python train.py --num_hidden_layers=8 --hidden_size=192 --n_experts=32 --experts_per_token=2 --d_expert=352 --d_shared_expert=0 --hidden_act="squared_relu" --moe_layers=[0, 1, 2, 3, 4, 5, 6, 7] --router_score="softmax" --normalize_top_k=true --routed_scale=1.41 --balance_loss=0.0145 --balance_bias=false --router_z_loss=0.001 --init_std_router=0.0279 --lr_router=0.000825 --vocab_size=16454 --norm="layernorm" --norm_eps=1e-05 --tie_word_embeddings=false --optimizer="soap_variant" --learning_rate=0.00436 --beta1=0.95 --beta2=0.95 --batch_tokens=[32768, 65536, 98304] --max_seq_len=512 --train_tokens=390200000 --max_steps=5961 --dataset="wikipedia_en"
Below are experts of layer 3 (counted from 0) of a mixture-of-experts language model. Rows are named router (the router's row for the expert), up (a neuron's input weights, with its number), down (a neuron's output weights, with its number) and show model dimensions 0-191. Each number is 128 + 24 x the weight over its row's rms, rounded and kept within 0 to 255.
Before each expert's rows: a language model's description of what the expert responds to. This comes from a sample of Wikipedia text that the model never trained on.

# expert 21
Description: Finite verbs and auxiliaries following a subject in narrative sentences, such as was, were, had been, would be, has a.
router [115  98 139 112 130 132 108 111 169 105 149 129 110 129 128 113 109 143 103 160 130 140 153 122 140 137 174 108 131 160 128 107 122 124 151 151 122 124  79 134  99 104 103  97  97 110 111 106 108 141 125 126 109 147 141 131 157 163  74  70 103 138 127 133 107 156 103 129 122 121 117 119 123  97 101 107 183 128 162 118  60 148 127 159 141 147 141 170 137 154 108 190  92 103 167 143 163  76 114 128 132 117 128 130 107  81  80 151 145 115 124 139 135 128 169 104 152 102 140 156 109  95 167 126 111 159 154 120 126 131 109 144 163 167  93 127 150 142 177 122 118 137 115 116 159 120 107  95 168  93 105 136 119 144  88 139 123 163 145 128 129 158 155 128 124 136 120 131 105 151 151  78 107 100  93 138 131 153 173 111 143 123 149 112 121 121 149 123 138 117 178 122]
up0 [110 128 141 101 105 133 122 122  94 167 106 104 124 133 126 100 139 177 112 149 129  65 104 142 164 182 118  95 129 142 123 135 129 131 135 140 159 117  86 172 150 153  96 145 105 179 149 147 154 151 148 122 113 121  91  83 100 114  86 138 149 149  45 138 110 114 110 118 160 141 163 133 112 116 112 144 148  87 149 151 129 133 140 114 120 139 154 173 160  99 156 148 136 127 102 103 121 119 121 145 182 146  85 157  97  93 114 122 111 160 160 157 156  85 143 161 151 106 144 136  99 110 104 118 115 152 112 118  98 123 117  91 126 162 130 117 115 168 126 137 110 131 121 118 133 134 137 133 164 144 144  82  94 154 110 122 144 119 102 122 130 122 124  83 171 127 117 133 114 117 159 106  90 111 111 129 146 127  97 123 168 147 101 156 113 123 108 125 127  97 126 110]
down0 [157 107 146 106 106 134  92 133 107 132  73 123 178 116 134 109 118 103 115 102 126 124 158 140 142  99 125 121 125 126 121  85 148 133 125  87 140  76 112 134 108 143  85 164 136 164 144 138 178 111 165 155 163 127  89 136 152 139 179 138 159 104 144 146 145 116 155 110 128 141  97 163 103 120 136 134 159 113  87 146 129 155 132 138 109 110 133 123 165 134 183 135 112 172 130 132 149 190 146 112 101 156 179 168 120  83 152 115  94  85 119 123 122 149 119 150 122 136 123 119 142 145 147 121 156 133 122  93 108 166 118 113 145 142 148 134  73 147 121 171 121 123 129 130  81 108 128 134 127 124 139  88 141 125 147 151  87  99 145 117 131 145 138  99 103 132 160 105 104 142 106 111 124 159  99  84 123 143 139 115 132 124 118 205 146 121 125 112 132 151 123 132]

# expert 2
Description: Single capital letters and short uppercase pieces in abbreviations, codes and table cells, such as QB, FW, CT, SA, RA.
router [127 119 142 114 130 161  96  97 102  92 101 133 144 122  84 172 128 134 161 138  83 123 112 130 126 145 139 123 116 145 109 134 130 124 142 144 161 143 127  99  89 128 131 123 158 113  87 119 120 165 120 120 113  96 145 143 107  69 131 111 119 149 132 138 148 126 100 138 128 104 146 157 140 144 117 104 120 165 145 120 127 105 156 152  82 139 133 153 128 148 137 109 107 100 170 172 187 124 120 137 133  99 113  56 137 138 141 126 170  86 121 137 121 138 121 174 146 174 108 116 111  97  91 134 164 126 157 172 151 159 186 161 129 160 107  75 122 139 126 124 131 121  91 128 118  87  82 100 151 107 111 177 137 117 122  80 117 134 123 154  99 130  78 152 130 119 133 135 129 138 130 106 142  99 115 175 144 112 101 135 149 145 123  82 136 128 131 115 144 136 145  96]
up0 [136 115 116 103 143  96 163 119 138 126 128 116 131 101 102 129 155 117  94 126 108 169 120  98 137 138 141 162 117 100 123 157 144 119 178 159 165  88 103 122 127 146 161 152 132 119 110 173 144 106 121 126 112  85 108 120 133  83 151  77  74 133 119 162 158 150 127  96 139 146 170 124 116 130 114 177 133 154 155 130 123 140 114 183 119 104  94  80 112 143 132 164 162 124 123  91 145 129 176  90 136 118 137 126 155 110 137 170 154 154 152 104 107 135  96 144 111 137 149 176 124 139 154 133 117 120 106 100 125  76 113  84 142 102 135 121  90 147 133 150 156 165 157 120 128  95 144 141 155 107 106 106  80 148  81 103 121 129  94 105 101 136 145 139 140 143 120 108 126 141 119 123 141 116 137 182 121 120 133 109 135 147 151 120 137 105 118 136 143 101  67 127]
down0 [101  97 131 154 129 122 108  92 124 119 164 101 142 161 161 147  78 180 133 133 132 147 149 123 145 122 101 149 138 149 121 123 128 154 101 125 162 179 142 110 149 135 144 117  99 110 140 161 119 118 135 144 100 131 141 119 130  99 152 158 124 103 129 129 152 122 103 162 148 114 145 128 130 169 135 128 159 123  93 107 132  98 104 121 112  87 138 139 161 140 136 140 167 119 162 123 127 112 130 135 112  95 112 150 110 116 113  61 108 200 138 148 113  87 133 150 115 143 153 124 173 117 112 121 142 138 155 104 168 105 160 149 176 103 150 108  95 122  89 124 148 116 111 111 141 153 104 142 106 124 173 120 113 147 129  86 139  82 105 164 140 134 119  93 150 108 112 113 129 170 113  88  80 133 131  96  85 154  63 118 144 114 128 108 144 140 158  99 140  98 136 101]

# expert 0
Description: Opening pieces of split Latinate words, often technical, such as exp, trans, conf, rel, mit in Transmitter, ens in intensification.
router [128 140 143 123 151 136 123 129 131 128 104 104 131 146 104 129 119 133 102 162 108 132 146 140 131 116 126  99 120 139 126 140 101 122 113 107 141 147  69 119 134 113 118 111 115  92 117 119 121 157 137 139  78  66 169 142 162 119 145  78  97 158 108 151 132 161 121 154 151 168 180 126 155 125 117 112 123 149 145 137 113 137 131 149 209 140 136 135 137 139 109 115 115 121 149 154 107 104 131 117 128  98 145 105 108 105 160 156 178  88 126 176 139  94 144 126 156  64 186 126 113 129 160 167 141  94 161 137 132 116 149 124  97 119 126 138 131 143 147  96 156 120  97 166 126  72 124 126 113 153 101 147 133 154 139 123  78 122 149 166 103 128 130 135  94 116 114  86 140 122 130 128 113 111 120 126 150 148 124 132  88 110  93 129 100 102 137 113 137 131 129  47]
up0 [137 161 155 102 138 121 146 133 122  61 159 137 138 139 153 176 105 144 130 129 112 138 125  95 108 134 121 150 143 118 127 149 121 115  60 150 146 176 155 106 140 116  99 117 133 116 126 126 105  97 118 124 159  89 137 138 117 115  81 111 155 146 141  92 140  97 107 171 133 108 154 143 127 132 125 125 163 144 142  90 160 124 138 112 140 107  94 152 155  96 164 109 130 164 154 133 112  67  80 149 128 109 124 166 154 125 106 117  94 129  88 112 117 133 125 113  98 131 150 150 135 162 129 108 178 100 135 105 123 132  74 125 101 150  85 104 120 144 137 116 124 127 151 125 143 125 129 134  93 139 125 165 147  97 134 148 113  99  93 143 191 165 141 103  91 133 108 134 151 144 119 130 129 150  91 153 122 154 129  80 145  95  84 119 163 104 100 148  98 115 141 129]
down0 [121 117 125  93 148 133 125 122 140 105 114 132 130 138 149 141 136 136 120  90 119 147 112 101 121 129  91 108  87 138  95 102 132  94  95 145 133 112 156 138 103 134 170 111 123 131 114 149 113 141  87 149  87 122 123 112 123 111 119 120 132  88 136 115 114 140  78 115 120 164 123 177 164 126 107  60 148 124  91  99 105  91 118 152  90 122 123 149 128 143 181  88 121 139 123  97 130 154 154  93  90 121 159 138  74 137  87 162 120 125 125 108 109 133  87 135  84 152 134 106 112 157 145 120 195  95 103 157  99 129 153 156 158 125 140 106 165 108 122 169 174 127 135 138 131 119 121 122 135 116  82 124 134 126 132 133 119 112 154  80 104 143 160 143 126 140  98 101 135  86 183 114 139  82  87 124 170 118 157 113 118 146 130 109 157 122 130 132 132 101 134 123]

# expert 31
Description: Verbs and connectives in explanatory prose, e.g. describe, identify, used to, which, where, how, often after "that" or "to".
router [104 120 139  95 155 136 119 113 132 123 138 109 118 130 127 156 121 133 115 130 144 146 125 151 151 133 196 132 127 143  98 106 108 111 118 130 130 152 133  95  79 123 117 102 106 148 109  97 108 142  97 115 120 119 131 140 170 153 122 116 124 164 112 133 127 148 115 128 199 131 152 141 126 119 128 110 116 143 168 112  90  97 131 132 142 130 121 146 156 145 107 130 112 142 184 162 136  67 100 111 127 103 124 132 109 110 162 149 151 119 121 184 146 125 127 130 140  84 102 136  98 102 202 133 157 182 112 145 153  81 143 138 164 124  94 121 143 105 166 131 134 146  98 125 104  89 111 109  98  89 120 130 128 154 133 125 118 158 149 151  89 108 119 181 120 109 133 110 111 169 145 104  79  92 137 135 175 123 150 117 135 148  97  99  99 147 159 109 169 100 140 117]
up0 [141 109 101  97 147  88 130 163 139 127 106 158 128 108  71 133 117  54 138 106 139 110 143 124 111 179  93  96 150 112 110 137 119 142 112 126  96 163 106  97 147 110 149 159 106 114  97 150 100 147 110 144 124  84 100 117 102 129 110 193  92 123 160 129  82  98 111  96 112 124 156 157 128 134 147 131 157 113 135 134 133  85 169 120 136 170 139 109 153 105 131 124 106 180 117 115 120 132 123 137 158 134 110 138 126 149 147 127 129 135 154 142 128 155 145 127  79 181 123 138 100 105 103 115 119 132 121 121 114 135 113 120  99 115 101 125 100 165 129 171 129 134 116 108 141 102 139  75  78 119  92 101 137 113  97 120 124  89 136 169 116 156 100 141 120 158 162 118 171 151 135 160 106 127 150 120 130 135 164 101 126 157 152 140  82 142 126 123 115  89 123 137]
down0 [139 119 105 170 115 169 156 100 132 140 116  55 136 128 169 167 143 114 137 107 117 113 117 155 148 148 127 155 114 106 137 125 130  86 168  89 141 105 130 178 128 117 151 130 120 141 166 162 106 153  94 124 133 118 153 100 130 107  91 131 137 175 122 149 150 161 133 155 149 155 103 149  93 138 123 155 136 108  95 120 148 108 109 163 149 116 123 143  81 148 143 159 139  72 124 108  95  88 155 151 123  86 153 127 141 124 142 108 146 148 108 124 158 148 107 161 143 139 106 140 101 139 146 105 137 168 129 142 147 128 158 108 165 135 133 154 126 164 155 112 163 166  87 133 126 109 123  71 182 104 138 142 128  99 135 162 140 133 104 108 142 134 149 126 121  92 110  86 130 136 140 117 153 102  97 111 138 131 116 162 127 142 122 157 146 162  97 158 103 141  93 156]

# expert 17
Description: Endings of place, country and team names, often in sports tables, such as -ville, -ford, -mouth, Guernsey, Costa Rica, Syria.
router [ 94 108 119 114 119 135 156 102 114  93 132 136 142 144 133 131 107 173 121 135 127 163 162 131 114 165 113 124 131 143 128 125  94 109 148 172 159 120 121 124 125 133 136 104 101  96 110 141 107 142 100 117 112 152 154  67 146  39 136 130  65 136 126 140 127  97 119 141 149 138 149 152 152 123  90 131 134 151 130  97 125  70 129 136 114 127 132 104 142 133 173 175 123 137 136 124 143 148 129 129 161 109  95 110 116  81 106 129 145 115 101 124 135  97 155 140 128 169 137 125 101 113  95 107 122 147 142 133 146 134 156 150 124 163  96 132 180 161  82 125 129 155 123 151 142 112 123  88 185 105 100 151 116 141 115 119 129 155 168 136 124 194 129 140  98 127 109 120 113 136 163 133 125 128 118 129 147 156 103  95 126 204 135 118  86 126 131 137 141 129 170 119]
up0 [129  71 108 181 122 146 141 170 107 152 101 143 180 154 116  92 128  84 121  87 138 140 123 151 132 156 152 126 143 102 151 116 121  83  97 132 155 101 149 163 134 125 124 140  94 119 154 144 121 147 109 108 152 114 116 113 126  96 162 117 102 156  98  80 153 140 163 125  86 120 116 112 114 122 131 138 104 103 127 118  99 171 133 148 159 126 114 116 130 149 103 104 129 116 118 161 112 129 130  96 128 120 163 128  96 166 157 136 159 150 138 146 137 137 121 110 127 123 145 166 106 111 180 114 109 179 137 144 100 127 130  71 127 127  76  80 125 138 127 171  93 174 103 122 108 130 130 105 106  92 125 153  68 119 117 111 123 145 140 119 136 119 150 116 101 154  90 134 111 107 119 123 102 110  97 147 169 140 177 130  83 129 126 107  91 139 123 125 113 108  99 140]
down0 [119 146 141 145 115 116 122 140 154 141 162  70 127 139 100 119 139 156 145 136 114  80 129  94 134 126 121 132 148 119 133 108 122 103 102 109 136 133 155 148 123 140 147 159 120 117 128  77 128 155 113 122  93 125 112 104 149 148  93 130 109 155 143 105  97 128  49 118 131 171 113 101 149 121  78 120 147 115 144 152 141 115 121 142 155 132 101 125 151 102 141 131 165 130 125 106 137 103 147 112 129 134  85 117 142 100  96 115 122 161 121 154 104 139 112 136 162  78 115 105 174 184  52 146 122 150 140 142 147 154 160 170 142 123 106 186  73 132 130 109 143 120 129  79 149 165 113 108 127 139 139  96 147 124 130  69 126 119 111 135 164 132 123 142 138 138 131 140 134  91 183 131  99 149 119 153 113 119 113 131 140 113 128 132 127 101 112 119 116 187 106  86]

# expert 9
Description: Pipe characters, pipe runs and line breaks ending or starting rows in markdown tables, especially header rows and separator lines.
router [152 105 157 128 120 166 133 127 147  97 118 144 169 119  83 150 126 147 102 150 137 165 120 162 120 148 127 100 133 135 122 135 107 170 131 133 126 142  78 131 104 169  95 106  80 128 117 111 135 157 106  87 105 138 121 133 155 149 139 139 131 162 103 159  75  83  98 123 132 161 128 110 184  99 111 125 114 124 179  82 139 151 130 133 148 153 172 157 163 131 141 152 121 107 123 125 164 152 141 133 161 128 114  84 132  96  93 129 154 137 110 154 154  93 117 135 122 159 120 125 109 114 130 139 142 159 143 132 116 129 144 149 103 154 109 129 127 150 116 132 140 157  87 125 122  89 122 121 123  70 114 141 116 172 111 152  96 126 100 140 112 113 123 142  95 139 121 126  49 166 137 124 140 130 116 177 132 167 109 103 117 173 140 116 116 131 129 124 176 111 126  84]
up11 [182  96 169 128 124 131 156 103  87  93 133 153 171 121 101 137 132 108  78 140 168 141 140 161 140 120 147 158 143 157 139 115 129 119 119 117 124  96 132 108 101 121 101  89 147 157 112 132  90  95  65 142 129  87 124 126 106 143 137 142 132 142 147 134 117 153 143 137 127 153 108 122 142 191 150 108 136 109 144 106 125 121  88 121 113 130 141  99  95 131 156 119 138 100 106  99 133  68 150  70 125 145 133 161 142 127 181  94 106 160 153 157 100 145 117 142 144 133 120 101 145 144 130 128 121 119 154 138 127 177 101 124 100 110 114 150 132 113 111  97 141 125 109 154 101  96 128  84 150 128 111 167 153 125 137  81 139 133 132 144  92  92 153 130 128 161 130 125 180 153 123 120  99 133 109 176 122 120 170 135  97 142 157 165  79 105 113 144 137 120 135 132]
down11 [149 108 142 145 132 115 128 118 150  91 114 173 110  95 128 116 131 132 141 135 100 146 129 107 157 116 139 124 108 101 173  66  91 104 154 128 123 131 148 145 156 160  86 122 117 118 149 129 135 143 101 146 147 112 156 124 132 146 105  94  92 135 104 137 121 130 144 150 127 109 129 140 146 127 105 144 163 155  86 138 141 122 111  70 120 135 125 103 106 116 188 105 155 134 123 139 127 126 127  86 113 111 193 131 155 103 112 139 157 126 130  96 136 111 165 118 158  79 128 110 176  85 141  85 145 118 105 155 150 147 125 125 102 106 135 107 105 178 143 148 151 102 121 161  89 116 147 101  74  83 119 139 128 125 126 156 122 104 133  93 125 124 114 138  99 142 120 196  96 119 132  98 115 107  90 141 143 133 177 133 115  90  97 114 143 143 132  96 130 181 110 124]

# expert 16
Description: Standalone numerals in tables, scores and statistics, such as tennis set scores 6–7, race positions, ages and totals.
router [138 115 146 124 132 132 127 101 141 110 106 118 131  99  78 138 157 153 141 144 139 145 143 170 119 115 123 125 120 117 101 121 115 173  96 151 167 153 103 119  97 122 119 116  94 138  90 149 139 185 122 119 117  70 142 107 102 101 112  96 127 146 131 159  93  94 112 179 134 147 143 151 136 138 132  97 105 121 142 141 109 179 126 155 123 115 166 163 128 170 191 150  71 117 112 152 167 108 122 110 180 115  90  37 133 157 115 116 139 126 108 138 103 131 147 145 118 145 158 138 126 140 128 128 173 173 126 109 151  95 153 123  98 134 104  87 142 101 135 145 158 109 123 160 177 132 135  96 136 106 122 144 103 145 128  96 100 131 125 143 115 100  96 151  92 101 138 147 116 134 138 100 140 136 120 141 144 130 127 126 107 151 155 108 121 144 129 137 135  92 131 113]
up11 [115 112 117 144 132 137 159 134 128 129  92 103 110 133 112 153 165 134 120 103  70 108 163 136  97 103 136 135 141 136 119  95 127 126 132 154 131 126 139 130 144 148 104 112 126 173 150 108 179 133 161 175 134 105 108 126 125 101 134 165 132 164 174 162 126 117 106 146 169 136 127 108 137 144  97 131 110 177 114 133 116 143 183  93 163  92 122 116 132 116  85 152 153 124 147  71 102 130 150 140 123 114 122  84 167 124 115 163 163 111 117 125  87 118 148 130 158  67 133 103 131 105 159 168 157  92 158 113 196  93 151 115 112 121 146 168  87 121 147 167 139 146 125 175 129 123 129 127 127 107 117 154 119 105 118 141 107 128 163 108 139 114  94 119 113 136 100 137 130 127 112 149 144  98 113 121 131 126 162 112 152 156 125 163 123 119 149 142  77 126  90 111]
down11 [125 118 186  89 115 146  94  91 108 125 111 106 148  97 134 129 141  93  83 139 155 158 117 133 102 169 139 129 106 143 141 102 106 178  78 161 115 127 146 118 110 150 161 116 161 111  92 118 106 126  99 101 125 111 139 130 110 147 179 108 133 125  94 106 182 127 143 133 148 123 146 159 147 117 123 126 155 130 121 116 108  69 116 140 144 105 123 105 114 131 159 118 111  96 133 123 119 163  85 109 131 138 126 117 102 132 143 124 131 131 137 124 135 125 131  84 118 152 136 130 133 116 162  99 151 105 159 177 168 148 120 170  86 123 142 105 142 145 153 120  97 139 143 104 130 131  95 107  98 109  76 117 128 197 123 126  94 143 144 113 147 144 185 160  91 113 139 134 133 109 170 117 124 119 108 174 143 149 175 144 137 168 109  97 100 114 142 141 143 102 106 117]

# expert 24
Description: Numbers, units and census or geography terms in demographic and infobox text, such as household, million, %, °N, km^{2}.
router [105 113 177 113 159 126 116 125 114 114 151 121 103 163 132 146 131 151 131 179 113 154 157 141 126 136 157 110 181 131 121 108  88 157  67 140 132 138 112 108  89 139  96 128 122 140 113 151 123 131 132  94 150 109 133 122 162 107 129 111  97 165 101 142 106 126 124 162 127 115 153 111 137 128 114 103 115 126 165 119 104 145 191 140 133 172 116 135 126 120 145  94  90 106 137 179 115 100 115  82 150 139 125  70 118 162 104 124 120 116  94 181 145 113 128 177 148 106 151 136 120 110 114 145 144 157 142 148 144 147 147 142 126 133  63 134 118 133  78 155 132 119 134 123 153 132  87 138 113  99 121 129 106 133 100 116 118 180 134 144 136 136  94 134  80 117 117 115 118 163 132 140 167 125 147 104 132 132 165 102 122 165 117 142 137 122 199  82 111 134 132 112]
up11 [129 133 126 162 124 141 156 131 119 149 133 107 114 141  95 165 115 139 142 134 121  99 129  85 111 118 137 206 134 113  93  73 142 112 144 141 119 139 126 133 159 170 112 140 120  85 129 138 113 154 114 133 156 126 141 158 137  87 139  97  76 133  73 118 159 165 132 143 108 135 158 124  98 162 158 163 139 128 116 145 114 111 143 159 125 166 122 122 156 109 152 147 181 112 124 159 134  74 151 139 168 150 126 141  95 104 121 148 130 136 100 174  73  96 104 135  83 130  83  94 155 104 138 144 131 111 151  77 153 135 147 138 119 122 152 108  90 122 145 126  98 123 130 125 130  72 125 117  95 159 108 112 116 153  91 143 109 137  97 136  71 137 113 127 138 112 136 135 145 125 107 104 158 146 109 110  90 152 107 117 116 123 148  97 127 143 163 126 155 119 142 109]
down11 [130 134 155 103 142 139 104 125 140 167 100 130 149 144 128 101 108  92 189 143 112 127 109 168  93 123 144  98 132 143 169 108 121 112 154 127 138 115 144 139 126 135 161 148 148 112 110 127 153 129 102  96 100 142 133 108 140 164 129 126 150  98 139 101 136 134 168 112 147 144 124 123 139 163 158 151 121 131 149 124 112 123 140 151 106  87 126  95 172 131 130 156 106 139 168 141 150 124  97 148  94 114 130 174 120 143 146 103 103 125  99 126 130 145  78 174 129 163  81 140 128 132 149 162 118 147 155 121 157 115 125 178  90 146 134 118 154 156  97 129 155 136 123  99 137 135  93  98 159 143 151 125 161 136 123 154 102 105 177 168 152 159  78 119 127 126 137 102  40 122 132 136 153  80 134 108 121 110 126  71 130 143 112 138 130 135 159 139 144 146  98  83]

# expert 13
Description: Line breaks, blank lines and == section heading == markers that end list items, infobox fields and paragraphs.
router [ 61 131 148  83 132 142 109 135 151  94 110 138 183 124  89 162 126 143 114 133  81 133 165 144 119 159 122 115 140 136 116  72 117 119 100 127 123 123 114  72 130 136 111 138  80 126 139  84 101 160 116 152 112 111 116 125 133 155 116 121 144 144  96 140  79 142 111 155 141 176 126 163 178  77 115 128 165 139 156 140 115  87 151 127 148 118 137 152 122 130 108 180 143 119 122 137 156  87 132 136 146 135 106  51  86 165 125 151 158 116 131 127 127  99 121 156 162  94 144 120 119 127 135 135 119 143 119 128 124 102 145 148  96 153 120 122 134 139 145 113 126 174 139 158 128 124  92 134 140  94 131 137 107 139 113  91  93 141 171 168 132 120 107 121 109 128 106 120 132 142 135 109 147 130 133 140 141 154 152  95 130 150  99 141  88 126 141 102 160 131 162  84]
up11 [158  99 114 125 180 110 119 113 166 165 134 160 132 117 110 137 180 139  70 120 169 111 134 173 142 110 142 120 197 109 135 179 158 116 136 129 102 147 139 123 170 168 109 124 117 121 132 121 112 156 110 125 114  81 144 136 111 114 154  94 109 166  84 128 113 110 137 137  74 140  97 141  91 159  86 119 135 139 136 172 115  90 131 124  98 138  95 133 109 119 164  99 143 114 135 126 131 129 131 119 115 102 174 127 143 103 147 144 129 117  94 114 152 150 149 146 136 138 119 121 110 155 118 107 156 149 149 121  89 119  83  71 162  95 125 101 123 138 114 121 131 169 136 144 137 132 133 150 178  84 107 105 130 127  93  95  91 164 124 136 149 148 117 107 119 119  98  99 135 105 125 157 104 105 120  90 122 121 113 150 163 117  96 106 114 102 128 105 131 149 131 133]
down11 [139 136 142  96 189 133 114 127 122 175 139 127 131 119 136 111 126 138  80 107  88 131 128  93  96 160  99 116 104 181 138 131 117 109 133 121 126 129 137 134 120 153 128 127 121 115 107 198 140 185 132 125 149 169 116 135 134 114 102 177 138 196 152 104 174 137 147 129 144 105 115 175  84 150 104 133 161 151 116 126 138 142 125 141 129 139 152 124 106 173 103 136 152 144 130 111 118 140  56 123 135  86 139 148 145 126  77 134 167 115 157 182 104 109 137 118  98 144 144 170 116 128 118 130 122 126  90 104 135  82 109 146 116 121 126 163 124  79 128 124 150 130 148 143 137 105 135 150 140 103 112 147 110 103 154 144 182 105 133 154 104 144 137 116 132 174 123 143 147 156 121 146 120 128 130 135 135 110 141 178 138  99 163 108 123 118 125 135 117 123  83 126]

# expert 18
Description: Middle pieces of non-English personal and place names, often Slavic, Indian or Japanese, such as ić, kov, č, han, av in Prabhavalkar.
router [125 126 144 117 132 136 129  86 110 111  99 133 145 167 110 177 102 148 118 168 105 137 157 125  79 144 116 110 147 133 113 116 106 102 104 136 188 153 121 129 132 168 126 134 131  73 116 124 107 139 117 119 140 123 179 151 104 107  62  99  84 119 120 122 123 149 102 136 153 127 141 136 179 118 110 123 147 149 132  83 133 133 178 149 142 119 116 122 154 116 187 116 124 126 162 126 170 130 112 133 135 117  95 148 146  92  97 128 128 133 134 139 129 119 141 173 113 161 120 149 112 133 142 110 159  95 130 130 165 112 111 143 112 127 127 100 165 107 112  80 160 138 133 144 131 137 115 131 184 117 109 158 119 125 130 100 120 140 138 126 123 171 132 143 110 116  53  87 122 123 175 128 137  77  80 133 150 157 124 129 154 118 123 118  84 132 155 133 135  96 142  87]
up0 [150 110 137 146 162 114 147 158  82 113 100 147 125 150  54 139 125 105 154 124 112 165 142 141 116 133 118 110 154 109 140 143 118 131 115 140  99 110 149 103 142 118 142 130 135  88 132  91 120 151 133 134 105 134 153 119 100  96 118 100 144 128 144 131  90 138  93 115  95 111 146  83 153 100 152 171 157 154 136 114 135 145 121 176 133 132 104 164 131 120 116  90 142 112  94 119 140 158 105  87 102 128 134 114 155 136 104 131 161 143 160 162 162 153 105 113 133 142 124 130  90 108 135 182 108 100 145 135 129 158 171 132 130 152 109 157 104  98 124  65 148 117 165 161 203 183 136 121 135 128 146 102 128 136 105  97 129 141 125 136 122 120 159 113 106 110 142 145 150 131 137 150 166 170  88 111 100 150 141 169 155 146  89 129  96 131 132 170 128 133 106 127]
down0 [ 87 132 118  95 175 130 131 134 120 139 107 106 105 127  90 122 149 133 100 139 135 146 166 123 144 119 133 141 121 116 109 110 100 144 141  99 129 127 108  94 151 140 141  76 115 115 129 128 174 100 143 102 160 174  40 161 124 154  94 117 130 136  94 146 130 139 112 141 116 142 160 129 161 127 110 123 124 158  86 143  78 175 105 126 131 119 112 155 186 132 131 149 124 136 118 128 135 137 103 122 124 101 119 102  90 126 158 106 150 124 122 148 122 156 158 120 127 134 110  76 122 101 114 139 122  91 153 146 139 144  87 137 104 126 123 131  96 107 135  92 100  80 101 120 157 135  59 133 102 124 111 166 122 142 122 114 161 121 132 118 128 124 111  69 182 142  86 147 130  99 106 148 148 156 102 100 112  96 128 132  98 133 138 108 154 104 162 161 116  99 112 125]

# expert 27
Description: Ordinal suffixes after digits such as st, nd, rd, th in 21st or 101st, plus stray spaces, periods and table cells.
router [110 100 138 101 141 155 113 100 101  93 107 140 150 150  93 144 103 148 109 147 124 156 159 146 106 143 150 102 105 161 100 114 110 150 126 156 147 166 118 119 102 143 100 100  96 143  91 155 110 164 101 102 108 137 148  95  83 112  99 103 113 162  97 153  97  87 110 145 161 129 147 155 166 106 106 103 129 152 154  97 101 108 155 153 145 140 152 148 128 160 140 135  94 105 149 164 140 164 140 112 146 102 116 100  93 136 127 150 158 116 109 142 158  99 135 134 145 160 125 143 111  89 158 147 159 132 163 156 146 104 148 159 120 151 133 110 161  92 139 173 161 123  99 158 153 106  98  94 151 107 103 153 113 146 119 115  95 162 103 152 107 142 104 154 104  92 110 104 114 165 138 100 136 154 123 159 159 136  82 113 124 143 131 104 126 106 156 125 146  99 149 107]
up6 [114  98 117 135 164 146  98 105  78 160 128 132 151 129 116 132 126 103 142 125 159 122  95 105 127 124 108 128 134 167 103 123 107 160  91 177 157 142 130  82 110 231 142  88 116 126  66 121 128 122 116 136 178  99 109 120 146 118 138 128 102 133 113 108 111 110 146 110 116 143 122 121 152  94  74 117 144 181 130 113 106 142  95 133 121 143 171 111 133 134 143  87 121 139 166 107 112 150 127 145 133 149 160 160 115 112  91 146 120 167 143 135 160 117 137 144 115 127 140 108  79 167 126 152 125 105 123 110  94 131 131 134 109 136  81  95 143 138 162 122 119  94 143 139 132 168 137 158 118 128 135  84 102 150 122 153  99 147 114 137 118 135 123  82 101 105 129 115 167 100 113 126 180 108 120 102 135 130 153 148 115 116 104 139 109 121 169 127 123 161 124 149]
down6 [147 103 138 114 117 129 140 104 104 126 133 134 128 153 124 124 105 114  82 124 112 101 135 135 137 120 125  86  86 111 144 130 134  90 166 121 118 203  93  79 130 111 138 125  79 137 128 144 137 143 171 141 125 106 148  99  96 105 121 119 106 100  88  96 190  94 152 144 137  86 112 105 129 121 126 109 113 134  98 157 128 149 144 117 165 131 146 134 133 123 163 141 149  99 146 115 169 106 192 137 114 101 110 133 107 134 156 125  88 110 145 127  74 110 122 110  90 122 126 168  88 125 129 161 155 149  73 121 173  74 136 103 124 130  94 134 117 118 109 175 143 102 132 139 154 176 107 156 177 139 139 142 160 116 112 115 123 134 107 116 144  84 172 155 113 148 106 121 119 140 147 107 153 122 149 113 118 115  86 139 112 119 120 139 131 121 132 142 100 136 134 110]